From a checkpoint of a small mixture-of-experts model trained on Wikipedia.
Experts: 128 experts in each of 8 layers, 64 SwiGLU neurons an expert, a softmax router.
Below are experts of layer 5 (counted from 0) of a mixture-of-experts language model. Rows are named router (the router's row for the expert), gate (a neuron's input weights, with its number), up (a neuron's input weights, with its number) and show model dimensions 0-255. Each number is 128 + 32 x the weight over its row's rms, rounded and kept within 0 to 255. Numbers have three digits each.
After each expert's rows: a language model's description of what the expert responds to. This comes from a sample of Wikipedia text that the model never trained on.

# expert 41
router:127113098077146135137166096105185152112108076090123124149180104125091110104172087184141114110109102060103143183111126156121146117151097085129142108166125162164144096222113135142148121115180179137166113098188135127173065091140163093158126083103091191145138154154128146166144051080174092132149127180119113186117169149110142070116139107122092147048141150171091141107108125097104152191175164140103060075146088103074175130107204123143093138172157097154139165131113158113151109114119092148168112168136094142117151067099137076116075120096169111130098130158174150122134124168152134177097051119098103115111109102174079101122135091098157131158130121157129167114077089105083142117159177181116129111178105184163111101142142155155114114143082110159144181164139160135154108146116180
gate0:066064141163134158104110157125119079145187082148176121122107093071167113103060155125143089119160129102087138136155159133109154128153112094130135177049116132104168111118137134123137124130166108071101080136140177098128112146136111142144167116170062143149124124135124135118138185106099090098118160091153140097126142114091113116091136104114113138149132161076124078084125119148110123136085109106168158189168086133092156157056097111134125194128145125144172134149159118148148126123151126094131160125152161111104083191147088156129178030117136212133097066116096172143132106097136088178108144233121155136090113056145138185166167067103132134123129156165138089103092190135229125113056117119141128125135144120119101141175143141121138091155150072089159146117192113150161148176144093
up0:130118149100113103114152122129095107140222130108180099121152117152118138118151147103134131156115198132142104132181066145155122115124116100121120057114072104120143170122189101063117115117125092168108137114135148119133186046200113159085115182127100120118127119127119157115148145103112098130170069151143120067146112105099105101095136163091150121169127191108153151140219088162156170066108095091137114154147097136115129177183149141082106083100139155092113116089178134142104100095080149107093071093168135153101147139121100180120165083142149204133121087115106172130159116090134099135141150163147170156119099178142109165121173161137091095201134124180138123138103143155171127115204119184133136185129145117152053140192121087150143141122114041102090138111104122121121198160072124
It responds to: Capital U, abbreviations

# expert 39
router:203166135151105062164126139135103098147135096120059125140148105156097129156072104092076117164081135173095121135170137091112103138116130153132094185102167108157234125107087119103152072154125129140090114081127139134168103135137093069146147172113136176114156128097108137116164168073144122145157104186163147105093107145156089101152125119149156172115151131099144121181137169086148126146069175116145181133083157128164134127143120133130159147103197220152121083114151119119148202176103148149144133152184194101107122161120097112117145076151085099074129121146121077153153122085122135183147075198109121132148199168156103145175164153153164098085069135074069115151083144107193176098150147166106080110111127187120118122151172105161113180113132170142125162128104138117137118129140145
gate2:112136163137096172204129175098113116148066094172058159119153113172125127152108136128145108109125104089150153133111109130161144126148118141178142076173175157089142086103176195140181136154116130110090165154178143185092106115143113107087122104098195108097140117098153114196111129077097112117117101154083099143134134161124091146122086108057112169080204090114130107100149192131186155156115096121143153093132126118150093083201097127112143171171141163052156107169123076166121184135123085060139123109118107099152048158126162108175158192119118091107110141148133136133117138132120138109126113162114178208127136127103144147124132125144061111158115148045061140153133109117180118130175120110121123154085128155130123134187118160164161140121106163103138092116178143142115071137139038
up2:149117131149103126115136163122122100163075129155036153114134098154143144187090161132152132089129115084171146126139103164157168129164105147213149097149154156050157057085203167135210169123112153145071170146180155136066100101108088110119102092140196106102141082107126121168121094135079138104132156188104105169162148134104105126115137130096139137115144083117155138112170162132182143199073131091135153117140106100152084120174104150114130121154114158075133117156098099124124224165169073072109133086104102065133041150120131123156114184142136144101115117124131149119139113159157129072128092118063140169081135119095135130116157103136090086127157150055102150195157098133167123145134126158106140139104098161108112119139164184141185162133108114095144108126175177154104121087133091
It responds to: Infobox and table structure

# expert 0
router:180156125174091170114160168130156137077126161159098196127141162118105174127115105143065110133121124150157121125151089103176179119097092137165115176103156133110128097119095162103130064106155141115123158129198163108150127130172181131155157065130128130122205109135093144113136047161088138109129134141127070123140120074156179092135086115161141125117230149125093126158137117104155199080086145103113180119125149165128083140142158107128106189170106127117100183128168189117118157130116092169104145102151118140204115150085162190164155171140133148158159174151106142137124108168103163155138059156137153097125108111143100151093111096143144187094067073194139082112156113111201088126126153153156096107040141110158102139097135117096105159097127139114129124165165133157109136056122076
gate0:185134122126177125105042070121112096129121156145107134113078161179123177155153102171149120140104176149168063101130089149143191084134125164153100139132095197086139094099152088125114113143157205155145089151052149146119095141084210172175090101113180147163175102091098142186144065125118161089183112163115165142131119055134113118126129096095098132155112137094138167154083155108138120083178176114143129123144095181086121163049159170115114119089184152115110139132089137112073147129138105157097131087098063118145080149117152139117173101128077117153088086111124116132121095112170095126104108126189184135118125098180144152135160069113127119122144119139056112129126078146159156163131123137160150081194119131114209145101128161072100139119131130141162120116108141146152097128079162
up0:073103098135143148132185146150131131089111135116154072116135138078182109146148140083114140136114095097126174160150125108124106123139140046139114110138160131162142182125109126166132158074156056151101154123193111131101137138171079104169097117166105162087051199140144130102132140121130085158090231127148169133071171185115163161149108143209181103094062118153117119076143143121145119150043131089161131112119166113178112099170072118179187131175068074130081127116178128094184114105159140090138135151125143115133146098124142191146123226129132149115156149154161137119156135175087115140161100100094071070120152122099142153132110127101140162144125132132139125121093140102130085118135139181122095122101155171119095126109084091104119101194120148131109133173148088094137202151161098
It responds to: Word pieces after b

# expert 58
router:132104182098053198115083109125087119191126103148159162143118114121098116126075174110121182135159136170129173096116169145107170099184177096171162137138163097172099151187120154131092107019127134161145111115048112101114146142155143144134093170104090131127052158081142141089147122099134088139148135080164091134075119087120149072144093147091163110123088126200080122120123139130097162119137136138155072093174137179156123147110048070147066149103123099102162051141112117172151102145119166150156143082143142107156110177089090190131105124122136108093121184150143111157107110130153112101127165093140141121093121042114148187097146080144139112098116146155085107145129098145122087113176132118157157126192083140102078112084111174191149144125129133135152154138150156124151135115175105
gate0:178130127137182179185159173148124110116170112116135068129082085118093143150171140148106086174105118080119131072094170167131168126159109139132151115102107071154142147168050097139095129166061132128147128114089165123148137133127133183151145112149113128109112135092127126109124201109108141117121146112143113123100131104114154149148195144102111155102180156108108093072105124136129156102168101140121090125133045155201129103150129180130090066085121140166128047196157127112105103078129139162180088142131078151156089157122175157124134171092112153105083152073135126117110129143124089099126195150125092067143143116150164085098136179114147137153180138136152101138154101121099064141100129090203183078119077102132084122156108087130072133124127120132214137107126129112141102210222122
up0:140127164124134092111130145021096063111108137143149120149132057100111160118154120124102111107151122126129144138177165160165163155153140103111118135077143079137130128160180103103097160103138118094077122073122156130166062137153172194083170200101129124082131124099111100155160180069114117135144107149081110116104125120164150132144160120132081123117137183130154134066100140178142146120109184144174080201149145104152114180112120166132087100136126118137119156143095138084073173118162127174098111133058139124158090151071114057172139153107154147098097127168116134101139086154155124129102174158067078067081063106096067127126088173119129123129178123135127100153175132130097134162119122181075162115168094213173097125111185163108142121152151176110156126154178101119129075189116137
It responds to: Census and population prose

# expert 60
router:117150071085114141149117121093158138150105102120133146154121157121133104171141160115081158128121077134161124129141151156209203143133074115118097117097143134107076143175175169173183127169140166101127085135154163158090185076134155100135144117142078150094128103137159114106125099069158099089121059111077128167099163170085145134179159082103173101066104132128096175129081083085046163178144151123117098076119101133117186148122130163175135161124095153093060139163082098083115156147093159105175132158160157087124130067125089104100092108126183095154084146157171126165055124135139064097129132108117119155113108139129062084125170123117181145160089171091109134129103115115112116125123142135072054134096151175141100092138128138138070169123098091164097079161118165117162088100110143
gate0:119160060151129152147071163134082129159114145138126121126155074072130123105207073084128131118167123188160112127173156109078170154130120108184090163156133099142123052141142152167109150172157144082077168129174122115081144131134085108165105075151141142111153138177184158153093086147173158142092115147133112133122150162154155147150140072176137156127088132156172126116116082095103129133147121097096138135102092139151189172067169138115184091144068097108099114136104176132125064088101137096093148240138156126133123060107112140103068153154140142103158128107108113138126117151058114135169093154183160155146142163128096103131179133138147140142074086080154196098160151115119082193088139130088108147125107135156174125121132087104172129082139097159070141134151128163093156182090084
up0:190176109107107135164172138170134114115178106141136175162135170157156083125050129142165173190090107121149108125100139142113140129112117055145133118112115098113135168129155110124162097137104112115132088134124139156076114122095147094121120167025103095088152145068118134171085141095160124143177165132104139115116095137125190106145110132075180084153136166144097113161162135139148094169131177099142133092135087110102138105145092119129114154163143090178134105094108120088124196130122167150124091060144123082124107153092095122100167099107126092133110092129160129146125129215207064196105062079108055143065155159079093119142128090087178088122096148144065085092092160132123077106114180123133111126090162111158118149133071090137140109142106134163091194124059113114121083140077136
It responds to: Capital letter abbreviations

# expert 20
router:070161135173095166154109099104172185180076152141059138148162132152117150108164128152160130162228061063130171149124227144175157090164111128176156091187094064137150147185136074108109186101145104109166109120165138105150170148127161150147151143104120113192112152148098170100078143103163071131163130097174122180152126138137076100120105150085177149144115108121168154136112119132132142149157157120142100126158172106143092183147138079165064124136148133106133147164143107118115111104154133139150092107124137124094066110146180108116158095115208136105134164167168140062171134208170126125071176138163105136067091115146122108135132108148133174120152164120124113126188153187159071115190121128088125135151144130174104119120187159160095129126171121144139123154153155135152113123114138
gate0:106173115129101126139114122101089156213116179154119099168143205148090079153153133179131158091182110131133068166142169135159087088095154092125112105123125135152119114132106098119095109068114066091119109170175152123061095125163098106123119206108157107143152086131099137063102159118122088126183088130150170119138129176121116177128095086093212152147169106109201101052060127129120121134155130081221162124144167146203141140132141129149108096113085145105104127152154099101116131149100156161072133111143157108116123154169148126108094158071125179166142182132096170132184106160169152080051104115199132136143115126113173122124135170197131142133131077127145104094114131118114137128161123106158159091082091139124094163097188111174094145114120153128101091144146103133118070129116110
up0:122183128083091127135099100118091102154143161152122124141125140094068098113104120150143163107103133144125100060150205151154081106076157107228126114152120106092125092137142077107091096141135069119168068137175154118060118017217124129170124153132187110176191106100090137071125113093129106165153067144132128145143121131110094151116163081156185089173173144145148122112061162124117106141128125110181159100127128147235110131137130155134122149118131138108079132103177102127140162083135126153112095038144147090090162158176137154126096102127145119119142152118147113148175086136198142082100139117152110155088132085098141140143105157137135148117083126143109105139121169153149139131169110136117140103107142188086106121141189110177099150114153121144111103123151068099071107105123051
It responds to: Prefixes and number commas

# expert 5
router:148101101120089076166162118085085106158154160082102178133181186103167064144067221099123120135093132124129133124086144072126108091173162115090143153109144091167171137141103145125134109123148089146116096121083113150178116117133136115150110163111156113144147147127186151147185167142142147122151095086111183082200169134122104105157130149128150082116139132163120129124112093096134091135113151151117112134188139125157107169078089089195165179112146135087156117150130184149181178151066183146154127094134129083138101123135153086094150136182079085086155133091145077134183104097165137152081124146134091163106099110165165186170115135072141091142150190105186149210086133119124133166149153090117109140158099156133071126145163196188147136181153104157094085086133160166140115110170106
gate1:093129121099109046117131182154115142121126109128155141109139168168196125154174120130146116113093115091129134139055127139138132119179103022051154162160162117221181092145147101085140122133149041163128143129125107115217145125155121130137101123118127123067123099100179119103189116130172139166138080098167128128118149162106156155143124082166139177093172145059112128138126143142167140072112064156083141118176119142110099174065159126081189127159114129160144100177126138100185161121163186155160141148102151158150146161123152114074174163151123116128131153096119132092111141108094167105089132159081160133129115093128135089123115172130113155091092157141180116176139080173126207129135131147110143127130141138161086155122176150151166089198113175076082112083116166108160148124121141
up1:139138127156079202137114085129084147105158157141129124161124050081092110083009132141132143150125140133128137093146099139171150121114163211197049105108097120078098126099138146144124111137089147119111082106087098141072095116142157115187147153101136072148161166151094140135054132119062123101159138114128127121140117122176065087139113130133133085176081157168115094126131114119076141207155161100149075115087139162152138098188086115168124137060103186104167135098125107137103135125124136086133125125135081045127140103134084124184122077111093162135136129150136138174129115145147094170182093066142050157126119142150148130101136098160150147145120174136084102127106181099116127134140109120161102122115112129112118114111119114153132128067160040176168095178154115173100118121173153
It responds to: Closing quotes, list dashes

# expert 33
router:093091143165182156154149117123127141100104147099101145140153143130175125144123133164114158177119115105137110098116168186105125100080125136135169101102158068113119175165162073126161156128115093149156073155125151135135126080097161126177111128111164088151138157093125176196152190136141170113172116144094152173148140097055085087134085143103180115132169135186173150158112146134135110130077185174145137114110181104080109109137092113103186138183157117145113133138115104089103169167173158124180070060166123125080068145160239147067192110121171087092127145146179166097117103189185143133063108102114080144068109090125130144182128137157175120113149144136063131131114165176105111076188124098115133111141134141116079117151139152148110155159102085166088137140143139122142117081103158
gate2:164200149135133143146096128143107138115140119181116072137153171143123076147120098169098101136122105125107133068151121140135062157082063103134145115148129169119186195097128180139108055133197182083093108150078117135140099131133131110115142130134124106135091146151110112132127166126156057105113120189181177162091151115137154101073129107182127165136088141092119142159166103098109103109157171125115166165081111082144127152163162122102131088075102141101160116115078148110099122091082122127096141157161189092182136127151110065169132093122093186147095215062156162145119117121174127159130192095100156070182200165118103198154166128116118129129104115162107154108148163140221133095073138115200137072119149151177137130107117142173146102118090133126101115172117156120145116100106143
up2:134088119145114164138101069141093181171160144122157072129113063108173089171127148084113083130113153182147148145143204142119098138124096088165122083152116098109132238074083139129111083116160187109039134098111102131112107157102133102111124190165147107155104155114152162136121186073155124150118143165116151113107111097112104104096092088129151137207144085167140159146132161135155151143109179125118162121118184218118063129176115144140147096086118128067124154099131154143109121130095180121113166155108202086133139152061139057133111085149115116140148183131134117167123108140137171181134095166119141133178184122150095156110155119154123148079095170133095178180096160138205128082093127108145172084101163141118126141140086172134160108117108144131118138134104129092148163172128182
It responds to: Capitalized word-initial letters

# expert 37
router:212156134137096162097155185112169128080123169183091169153142179096116107141075086118105159095095147170126132157114106108165168118130072130162094166083176109119139101127132175117116067112117111118115138120150182121148138164185154145138135071147133132068154126139125129132148040121080116143157137141130125149120159121161174140145133124119121112081162214161084097166101151116156146123094134142116105091141113156114164132138182134120089144150154119142098162127167188110133190105094129156151206091157127148222113191071169168179153145130166142113163067157091131154116129135106119169115046150162145132165164120173121172115143120133162155118076077170116130102108100090166154108107151131122099090073154162174105111120141094066117171119058191172134122113122160202132127101142083
gate0:083150171110146071049148204134136056116068108075148133140134130149146142141099139149121210163155082126094096099100153141120201184079129152161215134040172176104096111165116192191140154153102125145133143124159106119091206113118166159125146127115137103145119174147157123137136135137091077136130094177092121086170112112095131092129161132096122085095177145143157113121091185131141088171081116130174089100143085120166091155118132142089096160137154100093079091089180143138098210170132150093103153126102117101147125148106172118133153144106140124096103142100119109134147190139167077112117087068089096126114125115131165125146097103131129174181110120135181151119112112136181149133099121110121097113117140188048098112083124141124159168114148121106146125121126182160042130108109104
up0:086133163125129078040158213172143083100092121049147118147107139113164158145122167131150203133137086103079114089069148104154190156080113125129193157034212154134091119148131158209125137189096135121128132138158138109118192083116143174138165148142151097125124193129169083112138094139073082126130072174118131114153130121094080080154124119114141071105168153145131133122121197146149088142075130145159078114136128156173141168062102147105105149128152091089115106090219172117125179157116101102099161101103115123130120132079162105142159141070148147106119136142109106117134154152146122109160078074127146151078120086116162135125131100162143167147115107097154142145117097121150154142118127114143098137097100186079078127090130123141137138101129130097143110125142194117080146114086076
It responds to: Name pieces after B

# expert 25
router:085152100123157143162147133136093102092097158109151162164112092090183124110172083085093158190119115102129089073100123164120129077166134166108118103158098107093142093081094166131164088153172117098092081089137090170136169112167119122104103099088103123091131139170121114161123106135129140100160128097183102158154164163180145100154136106115085163099103080177128081103142144096119111178166132136110097130173115094095133182119145158160131146066154138080110166173141158176142133107189149185096100099084157089123143092082142172165115168077161096142137126171164170070177089127075084120094143112164086151110107161068090147079158165147145117161162098073122178088163167097111161145094160193155180088143161142086163111115105102161115115174086073172169168076118157105152098081129122
gate1:163096157168133106135136149079140124154124167170116130150090113159164132112104109057183084165115126118093181101107161099105155179164150157141137139087080078147155068189139107092168156081193173153150088057128082114114201132104137116125106171136189126136147114103156160128219085123139083112111157112137136090159156111158056127097192137065127152144164099095107126135110126113170095122124157120119136158136105163118137058131104141097126147077177121160092114123132143165170120177147088091129124166108150118107118143094111144154137129196165142138115160159102122132132077094165149112157153120128106143222143157100116109067136068113138068135148147156145131126140111115109006088148113115087097092121096128053101144142134158101138113140066157140092071088180124139132131146076124
up1:138110107176153169101121142124203130079150146086130105152132149114153090142123106136137090174100174094120113102127202085159167088090130101146119150098119105164189107173143174125166180137134111115092123105116161145167149128141108117119142142163083187151095174127120137136144148168095100112181166101120150205166143114126127106046115164101092092127127079066180074114089116159187138140152170190163055148104088087126133140165160131154122071102114137151156071138113126144124148117155154134132196108177121193116131138100123132163089145184151181090207097141141131098140119081130113129102086196130154111134135128099147104123085102132159138139202110146105124101141175140140109173138147218116113168178174136126088093190117177121097101161103081104100136112138126048163110179103120
It responds to: Sentence-ending periods

# expert 14
router:099150132079107124161175078134174170080082119174145120154186147112113127091123120139161123137095117096136126177090107200127153088184080141171101106166092131108101141171118176164214133170132164078126089092144110181147116106144161135110126123094097155099163198161083142129110132106156129086174153136137078180121202164133187099154114125098134108090103122179109120160096125061130142185158148164113087094167139089098118132132116100149061154131114074132151136152127111105148123082106155150175158159138168132149089067112088120107092076116170072120149135162197174128185077102173089151109121122136077122106097122149082120150141094118170108150111136151092159090094110097097132109179126192086086053162141158163145121135145126174118074169122088187109133127103151139184105136134160
gate3:176090082129167131128100193111184157126153147088089121126162182132169125186183160130099186054143133140124121084136104149070129156120135105131093126151189181134179112157103101109116115129136121084122152168139152146118076092125101128125060162143128110125130112113123109068132105125178135082114114153080092125123103120112061193095203125114160101155097136104081234113163182162216163134130126108128122131064109204097145158128163088126188114127043177114119123088079146120152136146162176077115137165119138147111140136144097164141148143076122102143106150108146129068113155141104150140137135104154169124175112147168186093117101159140091114092098135164152127128088133202146093082123110135107169123114145114122136146141114130147026131160113178114104159157129113091115122088130191
up3:144105163090068063128121053076116118156125161123101173152115166107120111050146051083182168141146142086129113157135176071125102163149083111130197142136099099133107118112116145178138078118119140128154088130134145119134141131097132103136154074150146145116186130070105125160103161099151115102145198088121100087139132138137197136128148106140118175145097117098087087151133146163088143163156151051111155163167080099149068107135147181129091108146158059157110081149147099169128066132118114135122178111159064107114082112158095105146155143115128150095086114118113084140101124104091106138084155107157102128097122105149105129187109110130132141183129097158036092107174107121133114213141137188142128188113137100139137127136061219090169120120146123104134173186101105157148127131073115
It responds to: Table numbers, name starts

# expert 18
router:097149143078113121163172061129177172092080104159134128156191142104111127087134128144164121150100130073140133163074087197149122086184081144171100115163078126114120139170150157181146127158141168087114073104151123168141147112138164129142115131078091161097149165166086154136122132102176126110166178136127083175118162173127173092176113137090126105102104116185116141165104138090135126178162186144119096073161129088092123147112114111136069146133115069134146137143144126113153148093106158154179167166122162127151096072105100104113100094146160072123138137163195195136178075121182050156099106136147096115103079113129065120148150101114167103162097147166093142094100120092105128089171185166089090058176128177150160105140156116172114084170118104164113129114105174130187095130129170
gate0:136140141143124117111037094106166081120136095137179065099086088159118207199180190107119124156097136162142092135061115140138157096125120200118122158156103078172095122153132134114124112099131059116114163154158142098094167142133095073109107161144149189145150096135171143146150146152129095128095143146154149139234135140134128117115142140088125123139096132109165085120108154125125098160105128153136139155101186176130086101073125086112139195103104151135148069157177154116123180130161148067141129135200063112128144169161092115079127163161124097127112123114151113152156144141075201134107108105080102177115139122116111171153174155129151161142134143184167071170120198178149107147149156148133216138076179151100115126126144153148101170082093129107085127166102110129101162164163099
up0:172119187144129174144144099180129118171135145120102183116099121138101101083114127139155161132130124148083067153143093147178184172128128136156137103137133110166091149105120109109120154106057166116170069160106100085089077092041112117110137173157173154121118207121193133140117093129142099164085146109178104074159110083117131071159130141140145131185158135153139151147185158155171071120137108123139103153172107095126115126096119131172070163174147124155113172046162107057100150068168084158154115081071102080087132100142125117153144126153114112121163094082102124175115178168133154120136185123119086127058096150140167164089087125100139136112126107166152144113048131124155137052123114152157157130139184146063128148085178087126115106127137138097174113132068127154094142107117167
It responds to: Table separators and lists

# expert 24
router:181143088085115110176150095196087139096108140095165097131181128181099128133132159110152165098180131100157168116051120133111107089109128150087140091123102190141154141140086121089156121127166151056162103116069173175150091092197098111102102121072101147137074177098119127139080122121170142117119089069135153209130186158072102114147170102121122145106086161196141137135053140143113123184158131137149092131102051120076089147150090163083152168104124106125124135156151115130106122111139145159155180119166118156144103118142153065104183114148168106152110054184174088194106117132164103156101128055206098071089139171128147122139119135106127087139159190140129140104104142160102149150131136158092115118112119104120141115131116115157132102099130098149138110134140122168149157199131189
gate0:125137190129136116121066150147113122092204146099193112129121091139090163073124090110103114141067146187149120148118146137122161177128122146152129111136110088126176098151123218139165097113137082152125085148118098139137137138228105210134138151146108101132079176086180165096131162164133129145123093100134128085097132101105134102145148143162110138136174114136153099139121100205181127127114118130051187133074140099155097093162136184150116125114074161139156101147076120153094169073113176102160136101180059161115186117137085152085134095150117129155110160138084140103135104120114074113154042056106164093162171149116094157152085165096097126111143176158102143152126163147189180143115128170127103124124095133107175138079136077164109131106103087133107128134072121146089167163088159
up0:127152144126140101110157107153113085134071064140133123137128179130105132153076143096125069117105115073178170101161078103126068176107187078091163144086186143177112107123184142143128129172108113195105138101117129115138101135088173083111084156118155153102167083110089079153121102111128146111160148124104135125131157139156163156115171133148090142089149156119108177090127172109087139125151097122211106119160188128123142126132087102098158125198174124120130123149200080139114148162133070180107173104065200115164119143163119125198131149182105096136163136063148112121141177174135142129069117109117156132121047109121099075100114175116104086127141152105096145140124129114079115119110119106100214156099092152143138142118074173089189202135168161110155120119167145182169118099144096
It responds to: Years and that-clauses

# expert 28
router:075080148125121160121173115150173170183116156075147088119125124113129082110127159133132112165146108119091177106142193163114158098126141078050194146161101106104106167167099080159155134109173150154147096128126126188083077071028145105113184056092135123169109156161083161128114171119187086100169146206167109165165165098126113109087100118131134109171112130170197081124128140107137120087139139169153151166152167146087146096112165085106091173159141147109121182115167129166148131117099142102139114145092126101053127121106142128111133155116121100089107186141147156096182109178128114114173124145100145129163160108125086117127185100166137111116134145184127175112121159130174097079190127136166197107184124128116110119141101121065117049135085104150105161107136121094115135164137161
gate1:168130080094114092148129076099134140165151117110129121112179128197130096117162133087074071116128099100131204111146123147059107120128133216161040102118126177098121123178071109162166139151160136130122102140111141120077068096161086147101134165134143181112121174126133112143125145147150179129151105128111073157139149157092032124079136102204149121131109072109178139110098209132095087132146105119143139147142130128099116139146123122097176145116169134102126150129109099137178147178160135090173189134114132098099160092131133068120204145078136137106147061137108129152118096101102101174173040184137138093106103177147090132096120149081193099094083188174139155141109105134055147153128131091126120166155136132149209116115159147142104155124149075124146126108153110124118108138144118
up1:170114091087127128132117109108117200131144087113126094068141118190137134137129118112080097118071128131061173158102135102132081170113123140177064104138129072119150141153071123129149169157172073105117132099132170082063113107146100178128122169121118133082168118140115149224116224127116124137125092093112068167093115089112072105078121094140125153144110116058195150087131173116051119097147110089150126113163106096153096106151122111130198177103188089097106131141095063101165115213132168086164140152141087152101148109119120065134174116119091175075174017136113142125135124131127136142084114144140147120092113121142157103120107164125137143109092121143071150170100141097170138201122141069138139139137142190126154132117155127136156146136152115144134121128127085151139109119161135
It responds to: Parentheses and prefix pieces

# expert 17
router:092139146068107121167171105134182164089073124159146125144190133098126134089141122131156132130096113069125129168083098194136128101169076145169090101167090119115113140174139175151161133153137162070105054102144122128165126104139165131132137133076101146114141183146081151144095136099183142101169170132128088170112175171117187092162123135112113106106092118183117121172103107130137140179163170131121111076165127074085123132118105087133060171113121081131154146165136124090131135091115159173162176163136172119154073078120119118097111079127172073112138130195196184137186079147173048154109104135134087117108107111134076125161146090115161118144103133144096154091104118083116116094161158179093097076161119183165166094129165101187105095158131094189097135131097172132186119143134165
gate2:149099162197142093167146067121086166121124125094154103137100142087129139162135118131064124133118098187225099106107132134096113172095134142170106138134138113188133172100133135076080119088100135199132109145104167095097149155093152086128142134139173153144168060134150079184129111117128079107132152086129115137040102126087098150157135160143155129150166178197180131151140141182113116122136144090164146158154100132161159192104134106146113160157129143097116140103056177162105149159120193066174146073095140130108158133158175153124153128137125137155121106091052133106159150109102153124074083193122135141090122122100165177098114160161138099086169079134070152133155096125092096173172154104137176160132073095086086158113132149077110141145116152096159167082063111085142138111101093
up2:141137169164132114158150134125144122067141164153075179122133168095138088111084120121136140117170145120124094138146157146117113164101144186119088116159163134089095162138143093139159102094075141180117096058152146120138064104171091148167117076143116099130081128105082162151092113168123171140129151106143150179112149069086073097161124119158116097128150131137121108165161124161180161130095146102132108085113180171115122115136146110105145183087027106074126190122114065132141085119071167135152104100170127149095125132099181149110101118087088137147072160076115158102111111164049117076149106079116065100132146129108155209127198109139147222068103160155098087129092071138107080152164165133106158198143107100092095151135187135121122101157171148137122137075147138096125135103112129
It responds to: Mixed fragments

# expert 45
router:086041110181127184116072130114108106193149137116126098094152076125112114187185116149125137150183130128093169124171115137146136119114183058077195104120120138094103135165106120109111185086128163145168180164118114134088153168053095138150108075102196160156153119130121126080124193113135088130104134144148122106177118122129118094068086164133145097142133086174181162135176146177171126089120109128152108139118142055122122115179190121107095125172110095143118142130168133150126094121131154112116145134129089125144123081127150111173120097099102163083114190055131136137185164156172115105119139122161150158146135139141115144103145091207145123170090110126158128089144132113212098118140113097137184087115196061126062136122117138068144144079139118125137155163163111128128216142095098
gate2:101131168092157132095169166164086163131159172121119174116134131142140104134128151113113142060103187186115139186151119144152127124135104100173172169163145169123086172113123148159149089109101144145105146085147153141134117097175106073182108162114169117121136124099184108165104164121154116114089105126177123077177093117087155163162157134088076159175130189180143152133182100143139151136136133133069084120099137100128068129106120096108190130105149067092115189164119105140149169087086090070127153083097080112197111159169164122131087126074173127103132187092180102173154170126177157118139142167128181071164131093111089123054113136141149132170124088179161176110082158150121153129107114105136136079129094161126142102113134149153201182102137137193146138129154100162135196091179130
up2:135152169169139130047166203112104133131128118082077112118081163096142112124122052078137130049090128143128157139125154149029181120170136122143201155112093106128098136126141095155178144091097117181127107152151155175103143098132110154167079168136109119149136106130164131135117125155162146137113099122155087151155138081116141153095147146094105114082163184112115146134156145143091090129138124096107179129114111137138144126130115123144099148161172173097131160138097073159090135079125091102146150077103091129061126114181148146204214089102141159067145141133192101151158168159122091127166128163135112125138053130114098180097064075178130106144160179120096121115092145144138161043166129125114138079188124118098156125163157149130153207133151087150157148122128151176084102156097091
It responds to: Expository verbs and modals

# expert 29
router:060177104064151132143194077132169197170087079157126117134150131175077115116163083187139174117086106136118160145150145172148133098157079093168116097127111156123095104154089166135174134124130167081121087150185123124151133074112134185130108106141095108116188174188067107139149073094149141122129137191162105158117137151129161103164094146122152099121111083149145151152103128116108148211150116170138063055151152084081128126096146114104081124113119069155078130156133137111135156108104152159153053144116142126151133061096091072136147127147160111128147151153123189138148093191142081164134124051118142088085115097150109162130143117175116130141121119156173156116133104084111123078149118178130077100127155172147160132115097100150053114121093142158122090142191179100144149086083103
gate1:090111163181107086145100112069135145192119053111142055116102190072140107077181106153133101121136116114122114147138051153105105122098049094139140126098206119174108075141116142028150131195112149138105116133137080119106107109125081062090071097185133097091122125162065134081129174165121161131119164172123187115140116179120112151122100121118129132190168084067140134091198117144136116109161100155098161147140162121089130106143120100130106094191145134136176137156123123139180120111160132156145119108117134178137114139123145114187108180125065152128124149119134141146125126150167153099066152122143166186093123150141101158133112100133116096165143104142147161113151123093137109096139124154129144125189137092163077125114161196176121136118146142072176177136141112137188197187136095
up1:073088152169109136171147099053107148177106091116135082064098112092147075098188099149103102195170102139086130155132109136068099149112093106145159123075165132147151092139048106067118084138111145153103100174135083114088083114117058068066084087172128119115093128144109096088120163138170176133108166142144198152139103153138133173166095113165135124177115120082125115097213112106103133153118087155087167168121135139108139110151168084154152131194187138173155183198111127125148110169159124155119073110116135161118142176149132095151136143150104168132147139134129144154075140134170136113084188132153123187117124118133110128144102166091121074156131078100102136085106126100110084094145133122160105133139153111116071145088157207124127080097108112074156165150131110144157166164162098
It responds to: Word endings, domain suffixes